Below are experts of layer 14 (counted from 0) of a mixture-of-experts language model. Rows are named router (the router's row for the expert) and show model dimensions 0-127. Each number is 500 + 50 x the weight over its row's rms, rounded and kept within 0 to 999. Numbers have three digits each.
After each expert's rows: a language model's description of what the expert responds to; "gets" lists some tokens that make up at least twice as much of what it gets as of all text. This comes from a sample of Wikipedia text that the model never trained on. Tokens count by the router's weight.

# expert 56
router:580579495550448524432504544483439502512405451461495454479536537469464546593468510502562448426547403442553479464402479531465448482449498499522469383476459429424587496510471457479475485439443541512481388540432509547541474553443556538503483562480436524509445493564463423529456560524467528462480493493475549456481521442448380455545529516464572561536526581420593527519542460529549467443382
It responds to: Sports results table cells
gets: " |", "1", "2", ")", " Con", "B"

# expert 18
router:607550498543440501432547557566497518512449401506597400492533594474568563506471568565548495421607500522581462548472395520479488564531479486495426383442448437490512509549462466471491450495428593471433469477429559517564449532468476506494429591489448508550420445565480505504479588527504557459441511444418525464474539456481473497559538545537543452515517525452529511564525434508527561488472
It responds to: Degree and connective words
gets: "ly", " or", " is", " not", " more", " and"

# expert 52
router:574537467518452449514529582519437534510462448480560446519550541439451572516480544548529436482528424437503470506435431562418475495535475494517465455390514422424575540523547430432411472455498581495476391550400471519488499564458494512490476584428428585477483409515494497495434570534505463423464556480443513484493578433503463429519500572505605501593446524444557460568505473537503546453520
It responds to: Line breaks
gets: "\n", " \"", "—", "====", " “", ".\""

# expert 6
router:591572535515461491481544530490503572583446454523543454471554544496421542512532503524523464449487451483583481538458373523450457459495423420572457471456443480480545550590496452408480422476470543498511439519409573550490433563404537520484444525502459549581454442618475530446484563530599548475524542405467567413471598487516441507521503483545539496485457522476558545567506440496556499463446
It responds to: Plural noun endings
gets: "s", "es", "ers", " years", "ies", " children"

# expert 50
router:582600484536463497490515504442475547517499468448546460503539558411458543528427497548520451419501397459561533495400481496400479499560460484503432476454488425444541531534534452460383444442403566492399442531465530539543497542478530522529436542464424551536469403557474530551459579606494517451456510469463519480448552490407439495555577538488522505561452591436540488593543490503510529452484
It responds to: Sentence-ending punctuation
gets: ".", "\n", ",", " that", ").", " where"

# expert 11
router:569596540572456456513520541500400573568410444534527471432535515460480554540526504440553449468556467462572515484398429509463516516483496501497432464495480411490535572521511466442483422419455600506483448458479590594532496567439501499522478545469500515551429419540451546533475590521549577424469495458454592399480557475504431428552518597470536515553447557453543522568475444491519491506476
It responds to: Possessives and conjunction and
gets: " and", " his", "s", " their", " had", " has"

# expert 53
router:540574507551481449437527547518499611565461437491516404477609573423511513635499547540545536481561509459565503508397412581516467514569534449500399499400490514397487541494526476464493512506456532440478381532388521508491470583458490513482466587503545510563465476560420529482449531550511520513462479472484551446462570488437482496562504505513530495488422526424558480519553440539553472423506
It responds to: Mid-name pieces, foreign names
gets: "o", "e", "de", "a", " All", "hy"

# expert 61
router:596510523545402510455577567572411534592463398487512501467566521473504553473500520533536465489496523453544510475382451501494430496569458485566453466392399411466512522562531424522460473427517576542452483542401589587553459590399481510473455529498428573531495448510481482486481513545530530474507513496508478476503589468416449460522534545583585536531491539439556514554519466515568511490464
It responds to: Common content words
gets: "ing", " up", " out", " home", " off", " part"

# expert 60
router:576611590494448484471495517521447552524434449483514480489503543463504566603447573549533448490508474511586531472462465524416461512493486466547459391489448472450590555503491477447526463433442532527505417534446527536507457576439567501464445496436424599500509475578471476535398613564555561495503527460493584467427532417488382509549581529531519512574503596493546528564481489537511458504491
It responds to: Digits in sports seasons
gets: "0", "3", "5", "6", "4", "7"

# expert 20
router:565624598506445493418512558446423545534380476484501416409492503450529546566475521505554482458537517478536459495423433589474470516484422424470461400471423479389543544488490433475491509401474572453490402526454475546498528549479529577497478537511467538503482514555462471513458585559466579440469509468420526462524566502481449497507536537482604457621510512497560523573542504477515503462517
It responds to: Formula digits and symbols
gets: "2", "1", "3", "4", "5", "6"

# expert 45
router:613609546452470451424499536504471563540428450508503440483556569433444590524458564483505453465516433424517492512427492561478434524468503456590471451481423473442519531469516384443442500462443611530446401512440505542560490501462536524498443524475470529522458440558417535580485575537565535405481488488465584423504515495489464473541525592459553553580490528470490540481583469517531530456443
It responds to: List separators, field colons
gets: ",", ":", " |", "),", ";", "-"

# expert 10
router:571543581516464460492517518499471589514418465488550492476535587477476599524454523498523456480524400450599506432461465635482444491490517454541435487407454435442496535486487381470454435470464605510509399555464516544468455523464508535509454538447468582520432481533416534553495571559489525455451481447408560413473489493447452467558528555497538500598465603456507550536521443521463487480464
It responds to: Opening brackets after names
gets: " (", " |", " \"", "(", "===", " ["

# expert 4
router:599569524556451558433599521502475514511477453492640438527543585410457584505476577570552476460537495397551505478408430488500457560490473478538396417487493422452531551558490490498451504456410548498473465493447510520548480554469473556483422511449464599562495459575455511560473546530555489478439528431479542455485508496489462435522548567489548503557482581462613555538494460550484475519546
It responds to: Verbs after auxiliaries, digits
gets: "2", "4", " to", "5", " be", "3"

# expert 5
router:575523542522424438463495501492491561503385456456518448477608478428391579504497553550547497431481438497528501516446433566513406488487489490507477493447394439347511554481516486500513444475445548495504418486447519549500481505481539563555503559487475557437442424567484527511398592589511540481478498468457573478464543419482467474521585520505520468561495574450556550521598445483584463494493
It responds to: Digits in tables and lists
gets: " ", "1", "2", "–", "0", "9"

# expert 36
router:535612476501481496461523507458456549570485467458488416424515526404466556593497566473518502524513477513577473469430418539489496496493563477496450466470486504435541499498503391482409502455501559455484426610377558484589430553442540467489452489469517584546434402543440489510450603506518542430451503464483571454503563457466501452512529580507535476557502508456595482559513409544559433446461
It responds to: Germanic name syllables
gets: "ö", "s", "el", "ü", "er", "y"

# expert 48
router:569563576474481471416521554504458555546456477450556487477508516425448547517441499560519429520568496444542480549432425537492443516595493444495400464446463503467538569452472498476415450397498552517499419479364532581526464581462513510496485474428483594541412500540405482470397542508476483455485502434453487474507582516493502425635527571477539528529501571473510440463534432526483459460492
It responds to: Single letters in foreign names
gets: "r", "d", "g", "k", "m", " R"

# expert 62
router:549572571562464470443550556481472553511447471462547460443513574465443556573441549540567477402532433414575464474430455546471430523499462440537438434429469457435535522512493451459485447432456563471481440552441534556486464560462585563511460534453398549509465459543465531538445557561550518454475531440469582413461530491458442455552561554435545565537512561439591535531542470538556487462473
It responds to: Commas and numbers in lists
gets: ",", " de", ".", "4", "'", "3"

# expert 46
router:610564607498451497428508530480446545499449448489510454399523525467433529502458473501492441488521430457547454534396509556411432499464565526562404442496444417402565543511468429450551521490497559488478460507433497546561480513461511500530362519506470560497509477568418536535458563576554496457562516520459579394495500548477483472554565567509531586544487579452537503602494495550520536499496
It responds to: Infobox labels, score digits
gets: " |", " =", ":", "6", " a", "3"

# expert 31
router:545534532492395467468508535518484557583476451519555483473543564522463535515466558485615496436510425493511481506425425602470402476469463436574485437399493510474543546516482502502500465522426605517447457542366553574431488522434525465526456620462491491530489450511418492543461580557507546436488467417505521446449530484402414461514566518514523599559546536451537493557463478499554531524481
It responds to: Romance-language word endings
gets: "o", "ia", "e", "re", "te", "le"

# expert 55
router:576556515563452492488507566446468462565419463526512432401561641437487581531462481505620497502520381516571500509428363519438486534434526493505475459483439494449535552518510421467436448479391601534451441466434535522544460570493516478508391556479475544524450442505478538484464565501545506528437523443459498458440553514466449523554563551500497450539507520455504479569555457460515548481500
It responds to: Subject pronouns
gets: " he", " He", " that", " which", " it", " who"

# expert 39
router:588507492520441472424519524460471535533449433436518457432569527493501623506488551517566472442525494518506508498489438593487447522553462456491408468462478405374562578511522458478505488442457589512482383583429608501483493489412539499547441603476463563512484439606411509533377499527527534467505537513496585453434524486446494456524573496508468496537410530478564528536475469517498503494511
It responds to: Year digits
gets: "1", "9", "0", "2", "8", "7"

# expert 30
router:623584555566480457425558484515371437538438446529567407509536463422480591579429587510537475519568466509539524515475467527475472509497505486507376462441515508450539538563491462479482500447420504460469420483420502560533474577459535563559482559463419566457489451503421535567477631539471518417497478452532488452463552502479476478533544527506564453599516532418503529483504522474504521439496
It responds to: Census statistics punctuation
gets: ",", "%", ".", " while", " households", " which"

# expert 35
router:553573558572457481448533559474451550509449469440559452447513551452430565577444544527563461436530449417582471482445450554464443526511468444527435436434462445438533525503469446469482437442444567454473437548443537556499470562453579564522461532443398556502465454547455544551450555565534532454484506429467578421461522485467443456553561557454554546543512567442593531553555459527551482464469
It responds to: Articles and sentence starters
gets: " the", " a", " to", " The", "The", " in"

# expert 58
router:538607526492446417488530520465433528535426512492529503462509462456383560548465518485559459484552468433541481489442392518474419483475462465569481493459459493447538516517479479421457460451458590425420449531419563485534416566459556523480504525466467594528450409552370498478455547533527554467490460435450599376507584487523447474585576504473527545522430535479536523460537457489452514483482
It responds to: Word-final s and ts
gets: "s", " S", "t", "ts", "S", "es"

# expert 28
router:560504521491429484480523587524466471561483449531554460464582540509478597497436520503523437483528469445570507568475448536448415538520449501497443421402434492466525532509466409484469449466464532556471448505346535529517401605489530520491426575427432505464497477556496472510510590609561534525489464445434552408452505495459473491555556587474571497542503518450554546583523421518531515504428
It responds to: Abstract nouns after determiners
gets: "s", " part", "ation", " name", " role", " title"

# expert 12
router:562539566591443462464530529516390469536433486494502495487491521470508541550479546527592438558516485431566449546482453575446483526474425461548445515472501412451593556541502465439483405471446539537477437505472548609538442586513539492555509534443453516523399489478389521550428508505561472399440454467475546398419581489458468471579589531530502432547506538420568490496528461516506524499483
It responds to: Determiners in gazetteer text
gets: " the", " a", " The", "The", " its", " an"

# expert 32
router:540646560532469462430553472532438506552466496482502486489482544440441559590430536471531479503484425464594453422435444551505496521464550544553504440433483495456561563561484444443455417492457560507446416507437522560451428557490512500527458554440402575541484493563438543499425495541478563469495497461521525474450525486437385450537638586545534540558516548490543521525531532550519474517428
It responds to: Cities in club names
gets: " |", "ton", " York", " City", "ham", "field"

# expert 29
router:597501547625469516407500463505461521559432475493544484507492496531450584517488597549535450477534438484554472519483488584481513519502420506531375481414478435353514539603456463518458445405485558571427435507404477626524511591430505475490520535456426590543403462488415537554471544511515477472513507462504489464450519494465466457499559510528522526566498502468522513474541484450505548450478
It responds to: Census and table cells
gets: " ", " |", "|", "%", " age", " −"

# expert 1
router:544567559562448491456531542493447555504448465443553465435518558451435572565448556539569455414531440425580473491436445556457442543500462446533441429431458465433540514497499456444484443428456566465486433549442531548508480561453583565517460539454396540527470446546462532546444554565544541457485509445477599412470532499458441445544558560458570553552500559453575525529554473518555486457462
It responds to: Years, initials and acronyms
gets: "1", "0", " the", " N", "D", " S"

# expert 43
router:624559531530412494390599513443490494517459458475546487435585499433453544485493549512498470442527482457556470527476417529523408597574515500598417472399414460406517503497512454467405510487437579508492433447396499513488429538477568573559469518526471519497456422541442515551450495583498500489512455477472528428510512481460507461513532507469496526567502524432595482500526393498488462420475
It responds to: Table cells and units
gets: " ", ":", "°", ".", " (", " $"

# expert 22
router:592584517521475473407575572533488490510390452535569399486533545486504561490461569526568459485552495451543443488416461522442481511472480455479504407426450419485525542475480474427483521488468533527460502520397553532528423560455505547567444592489481562547442427578397497558466579512537496420482451457517512487472556477477498500563486608507506523522447560371532539583510474462573532518502
It responds to: Past participles, passive verbs
gets: "ed", "ly", " was", "d", " used", " released"